Weights of a small mixture-of-experts language model, trained from scratch on English Wikipedia.
Size: 8 layers, vocabulary 8192, 7.82M parameters.
Below are experts of layer 4 (counted from 0) of a mixture-of-experts language model. Rows are named router (the router's row for the expert), down (a neuron's output weights, with its number) and show model dimensions 0-127. Each number is 128 + 32 x the weight over its row's rms, rounded and kept within 0 to 255.
Before each expert's rows: a language model's description of what the expert responds to. This comes from a sample of Wikipedia text that the model never trained on.

# expert 0
Word-final suffixes
router [113 175  48 153 185  58 150 163 138 151 138 137 106 120 151 127 149 134  94 202  94 117 127 112 101 161 115 173 119 145 177 158 159 120 127 115 128 123 150 190  78 120 128 134  80 138 114 147 170 150 142 129 121 155 117 124 164 126 175 183 121 118 146  95 155  92 104 105 116  90 134 181 169 129 147 141  57 119 111 167 106 100 128  72  77 165 115 102 129  67 143 156 130  93 134 158 119 120  52  81 144 110 139 140 105 175 170 180 125 148 118 119  40 139 154 109 136 152 161 208 113 138 146 124 120 183 113 153]
down2 [ 83 171 119  73 126 134 106 118 187 119 194 171 104 193  99 112 122 127  54 145  99 112 126 127 109 109 112 189 154 114 119 132 149 139 138 106 141 138 137 115 101  97  77 101 133 129  94 159 126 202 154  95  65  91  97 161 127 160 177 129 120 115 181 178  98 138 179 190  73 138 107 182  53 126 128 126 119  84  89 124  92 110 172 170 115 149 132 115 140  57 119 168 154 129 172 122 139  99 110 117 120 140 176 157 132 101 118 103 118 121 171 125  92 143 157 201 167 159 148 142 119  70 121 127 113 147  98 126]
down3 [135 137 194 141 147 100 113 126 122  91 156  89  98  88 173 125 176 111 171 134 192 129  73  84 175 117 182  62 141 129 181  78  83  86 149 159 141 124 134 145  63 107 139 185  85 131 138 131 157 156 158  95 110 134 101 105 132 154 150 169 109 145  56 130  99  79  74  85  93 199 147 132 125 155 150 195 126 128 147 107 141 162 158 109 134 123 116 145 167 143 107 149 128 128 153 108 118 120 134 160  71 112 114  90 117 177  95 148 140 114 164 124 147  83 116  84 157 100 154  71 115  97 162  98 156 145  63 118]
down4 [124 112 105 190  99 150 110 133 191 112 138  82 109 145 181 120 138  95 143 131 110 140 137 158 154 144 110 135 164 123 132 151 142 147 127 116 148 183 173 117 131 116  80 153 174 167  79 163 135  88 132 139 137 159  87 183 135 201 165  68 109 133 173 184  98 173 153 104 133  47 128 131 153 152 109  40 109 129 173 102 125 146  98 214 148 135 174 127 146 141  71 139 116 184 133 140 158 156 115 140 160 122 163  97 108 131 188 146 147 145 125 115 119  78 131 111 175 143 111 131 126 184  57 133 109 110 174 141]

# expert 14
Numbers, units, codes
router [ 77 187 119 130 141 114 181 182 130 107 161 105 115 134 134 153  84 117 104 206 142 120 131 130 101 162  79  78 168 101 129 139 113 102 175  87  92  63 108  78 100 149 148 107 115 124 149 157 213 147 175 122 167 109 130 163 110 112 136 127 144 134 124  88  97  77 123 166 130 100 147 106 101 133 192 129 142 200 117 139 127 127  98 145 113 139 103 149 102 176 157 124 127 144 146 188 107 101  58 125 151 183  63 129  96 148 133 179  87 107 131  97  76 124  87 138  98 143 169 189 138 188 148 150 120 147 102 114]
down3 [150 143 157 110 136 135 107  88 105  73  89 176 107 113 190 100 159 117 137 105 126 137  60 109  43 139 144 121 136 131 162 103  96  60 123 145 165 158 100 134 138 144  68 156 141  97 102 151 121 102 187 112  66 151 123 111 118 115 124 138 118 200  42 111 123 138 113  96 134 187 121 115 143 127  79 127 139 183 160 156 168 161 134 113  81 141 144  94 191 144  97 102 102 106 129  94 137 128 114 185 102 181 148 103 155 189 111 107 177 182 128 112 121 108 125  89 152 165 130 119 155  57 139 151 176 140 118 117]
down4 [150 154 139 116 157 143 142 120 139 115 108 114 141 144 125 170 134 153 136 109 153 132 106 139 167 144 108 125 173 127  99 148 103 121 170 108  99 138 127  80 150 107 118 104 128 110  87 143 116  72 179  70  97  69 103 114 108 128 143 102 177 172 155 168 126 138  75  65  90  78  67  97 150 161 196 131  54 119 126 115  69  63 114 162 136 114 142 133 108 136 109 105 106  94 167 144 182  92 110 118 109 149 173 129 135 122 138 135  26 117 115 105 151 122 137 140 182 142 105  85 128 187  94 224 126 174 172 129]
down5 [107 117 129 101 162 154  76 117 120 129 110  72 111  99 148  91 136 109 132 111 136  90  90 113  67 133 106 145 172  97  39  96 106 138  95 172 146 174 167 117 152 110 125 149 112 214 103  93  88 128  87  66 120 121 130  99 195 129  84 150 195 161 109 135 111  95 123 145 147 168 145  66 132 117 179 172 163 158 109  89 168  84 159 140 132 186 136 160  98  99 132 110 140 131 137 125 185  83 131 105  94 128 111 142 141 160  87 110 173  83 126  53 168 144 131 115 119 134  90 118 123 153 104 122 165 116 111  66]

# expert 9
Contractions, URLs, byte fragments
router [102 144 128 170 180 137  98 114 126 122 179 118 121 112 193  93 144 135  93 133 148 169 173 111 153 177 125 100 204  79 147 138 143 128 160 151 113  34 108 136 129 129 132 104 161  85 120  77 139 147 137 150 115 118 156 106 156 152 153 164 138 133 175  90 139 102  99 106 137 100 115 168  95 113 145 150  74 183 155 137  84  85  81 155 115 170 109 128 181 137  74 104 137 139 204 184 124 126 124 135  92 188 100 145  88 161  87 145 165 120 150 109  82 202 200 123 139 139 127 170  86 150 134  89 115 140 141 148]
down5 [129  46  78  96 151 159 145 150 140 159 104 124 138 151 116 116 147 132 117 130 152  63  61 122 129 119 166 141 158 152 134 110 122 139  82 105 128 196 176  96 127 164 119 155 113 216 149 121 161  79 132  79 119 155  50 133 186 125  85 128 161 165  85 133 137 120 108 128 110 154 137  99  82  95 188  89 132  66 139 117 185  74  99  76 163 126 117 138 131  83 129 113 149 152 137  98 179 133 168 160  96  90 111 143 156 161 147 100 181 172 107  96 182 122  92 144 150 168 110 135 119 137 136 142  88 165 102 140]
down6 [132 174 106 165 147 152 113 138 160 105 172 106 173 168 161 133 122 113 113 142 127 175 153 188 140 109 158 108 109 186 130 102 163 201 130  86 231 154  90 135 126  92  85  93 105 101 156 199 192 208 129 126 149 146  70 153 170 161 153  97 147 126  96 117 139  83  70 150 121 108 124  94 123 141 101 104 121 127 131 135 124 136 124 119  89 105 136  52 114 166 138 157 171 150 103 140  97 164  69 143 152 166 142 106 113  73 136 148 171 116 120 147 104 167 110 144 188 153 169 161 119 108 158 155 130 140 136 111]
down7 [176  98 159 119 165  71  89 148 159 143 153 133  86 169 156 111 173 159 122 148 182  95  77 144 155 126 118 113 168 170  95 142 181 156 147 109 118 137 134 123 130 117  90 117 128 110 160 133 112  90  64 159 137 224 135 155 167  96  28  89 132 149  89 166 101 119 115 155 148 110 143 167 145 128 112 113 157 117 122 131 132 106  99 149 147  62 123 171 152 132  85 161 157 136 100 190 100  64 127  81 149 106 146 164 105 170 125 217 124 135  94 123 109 139 134 149 141  82 191 108  99 104 119 162 147 103 121 119]

# expert 6
Mid-word fragments
router [ 99 151 149 131 213  82 108 124 119 115 105 147  96  58 168 117 144 147 140 149  92  81 139 169 124 177 147 108 116 142 127 145 117 143 126 135 105 104 121 130 144 125 124  67 127 147 140 164 198 167 129 120 107 148 162 127 157 116 224 141 129 120  88  97 119 147 150 121 141 120 107 110  98  93 204  60 125 116 114 173 105 121  70  70  93 147  81  82 122  67 108 102 180 158 217 191 140 123  97 138 111 160 160 177 156 153 111 154 143 143 166  95  93  92 156  97 146 110 131 168 108 133 145 114  91 164 125 135]
down5 [141 137 135 111 143  90 145 116 139 121 186 125 138 105 150  60 147 119  75 159 227 144 134 131  95 142 142 130 149 119 120 159 176 165 135 156 127 158 161 111 124 145 124 128 135 196 109  94 102  84 111 208  63 118  41 155 127 101  97 119 140 143  73  54 132 151  96 109 118 106 177 108 158 104 202 164 150 158 169  76 100 124 113 147 126 103 156 183 125 128 148  98 117 205  94  83 150 180 162  87 125 119 148 107 158 148 143 133 146 121 140 126 180 142  89 145 135 134 120  80 117 175 161 123 125 117 109 122]
down6 [ 97 160 178 121 141 163 126 154 185 127 148 100 122 108  94 168 106 103 136 126  59 123 182 123 117  72 139 209 123 118 139 109 192 199 108 106 171 175 113 122  68 124 102  89 106 118 194 106 154 184 138 162 150 156  98 180 164 149 116 178 179 144 119  95 147 121 135 124 159 107 177 145 155 135 161  86 114  73 139 162 158 141 171 179  82 125  61 145 108 103 140 126 126 113 164 105 177 119 142 197 141 142 142 117 116  89 131 149 126 118 113 140 106 194 137 130 115 121 144 125 160 132 114 155 159 148 204 137]
down7 [172 144 161 177 107 114 143  91 139 150 136 153 108 113 180 106 137  60  99 155 147  91 101 135 107 154 112  95 174 132 152 156 194 106 138 151 107 163 105 115 130 113 117 195 131 129 128 143 179 140  48 153 163 144 128 164 165 139  83  76 114 163 157 158  97 137 139 134 124  87 112 161 149 112  78 144  90 153 132 158 110 145  88 141  68 146 163 120 137 122  75 216 160 141 114 201  87  82  87  99 155 119 163 164 114 100  72 132 125 164 105  93 116 110 110 224 156 100 131 134 135  77 139 141 142 113 132 161]

# expert 7
Foreign name syllables
router [123 137 118 154 168 102 138 144 133  94 194 139  59 116 148 157 156 147 103 158 112 139 181 130 177  93 124 106 118 138 161 128 114 125 157 129 152  58 119 195 105 179 187 126 136 137 102 120 183 134 122 109 129  80 129 144 166  95 156 164 128 130  81 106 137 140 107 154  88 117 158 108 170 148 106 125 112 109 199 136  77 122  81 123 116 134 109  78 127  47 115 151 150 175 100 169 111 175 106 168 129 121  80 140 117 192 133 145 124 161 101  38  81 125 147 117  94 146  96 151  64 161 105 120 109 119  99 199]
down5 [151 111  86 129  68 102  91 137 118 141 128 132 115 123 104  97 171 155 114 149 126  86 128 127  91 144 144  97 161  96  67 151  79  85 129  80 103 156 164  99 139 132 120 125 112 151 140  95  78  83 138 119 105 178  68 111 180 125  69  90 113 100 117 120 149 139  61 123 123 120 111 116  92  97 196  85 159 146 129 120 175  83 114 170 133 153  92 147 148 159 128 107 158 184 151 139 171 118 176 101  85 142 114 151 106 100  92 112 233 126 113  64 133 194 104  84 136 147  94  84  82  97  89 127  92 101 124 121]
down6 [129  85 147 160 124 135 127 150 146 126 128 175 122 115 143  95  94  95 132 145 119 160 150 173  89 105  90 116 170 155 146 148 157 135 119  93 151 175 129 179 124 138 114 144  57 114 101 148 120 136 125 135 127 157  75 188 126 117 144 174 135 121 124 121 139  81  97 102 148   0 151 107  91 143  94 104 123  91 121 126 205 165 199 150 120  38  63 146 129 115 120 103 135 129 132 109 116 184 118 117  69 139 106 158 110 111 172 139 140  42 153 156 156 157  86 115 122  89 111 163  93 149 120 157 135 162 127 132]
down7 [166 136 192 132  62 118 146 132 122  80 138 140 147  92 134  88 175 149 161 109 130 160 137  87 115  72 160 113 120 138 129 137 132 101  60 181  73 142 121 118 119 214 127 187 121 121 154 121 134 113 113 104 128 156 186 102 127 195  87 150 129 122 128 119 135 154 125 146  87 121 176 187 149 121 141 137 137 116 205 174  47 156 152  94 156  92 157 152 149 189 116 151 102  77 128  95 115 107 128 144  74 127 127 200 127 166 121 202 110 159 144 132 132  81 107 170 132 121 145 122  73 120  99 121 109 155 131 120]

# expert 11
Phrasal verb parts
router [152 197 124  80 197 111 144 117 164 105 138 177 129 114 131 120 150 140 110 100 139 155 175  99 132 173 124 168 109 139 116 193  79  97 124 113 165  91 119 119 146  95 139 125  82 151 135  74 131 132 119 137 149 133 114 131 192 138 167 193 141 108 144  86  85  82 108 127  66  85 122 149 109 104 149 116 137 133 127 122 145  88 120 135  36 120 162  91 157  71 109 184 121 165 193 134 153 145  69 141 145 173  97 169 119 176  63 117 155 128 111  68  95  96 170 104 135 140 131 165 141 134 195 112 108 112 109  96]
down0 [155 139 135 110 118 102 170 147 126  98 172 187 124 163 157 151  98  97 146 103 171 118 124 178 148 110 187 158 119 183  88 146  92  98 153 151 139 125 125 105 142 110 142 109 124 115 136 136 122 147 149 161 127 105 103 214 141 177 106 163 100 172 205  66  86 165 121 191 123 126 131  91  40  75 128 150 173 150 189 115  94 127 145 116 134  92 156  80 111 134 108  87 169 101 123  98 133  93 154  88 151 129 123 109 137 112 180  93  99 111 128  96 108 163 177 147 164  96 130 137 133 131 106 135 116 134 107  22]
down1 [143 150 117 140 109 168  92 130 134 119 113 112 162 141 133 159 114 109 143 148 125 140 149 131 143 118  99 155 100 108 106 106 174 131  61 152 107 160 125  92 205 182  68 117 144 140 102 149 161  90 164 126 143 145 124  88  81 145 157 147  90 140  91 131  92 119 137 153  50 162 114 114  38 149 136 139 150 124 119 129 107 104 145 126 150 120 132 118  73 109  79 141  96  59 216 136  90 175 200 139 174 147 124 103  96 184 106 133 155 174  88 135 129 114 119 185 141 118 151 105  89 113 113  94 131 134  47 196]
down2 [107 151 133  63  81 155 137  85  98 141 177 126 116 151 180 156 161  95 158 149 115 190 166 106 168 163 188 120 148 157 114 129 101  66 147 151  76 128 105  94 122 113 134 142 150 150 161 175 116 139 120 140  59 102 100 103 167 161  80 100  96  89 131 115 161 166 175 181 131 155  82 173 162 100  98 183 112 122 151 160  98 168 119 140 137 120 119 108 149 111 126  84 179 117 153 166  90  85 120 137  98 131 140  91 129  53 205 175  97 144 136 164 110 182  74 140 130 149 138 105 144 141 160 107 110 127  94 169]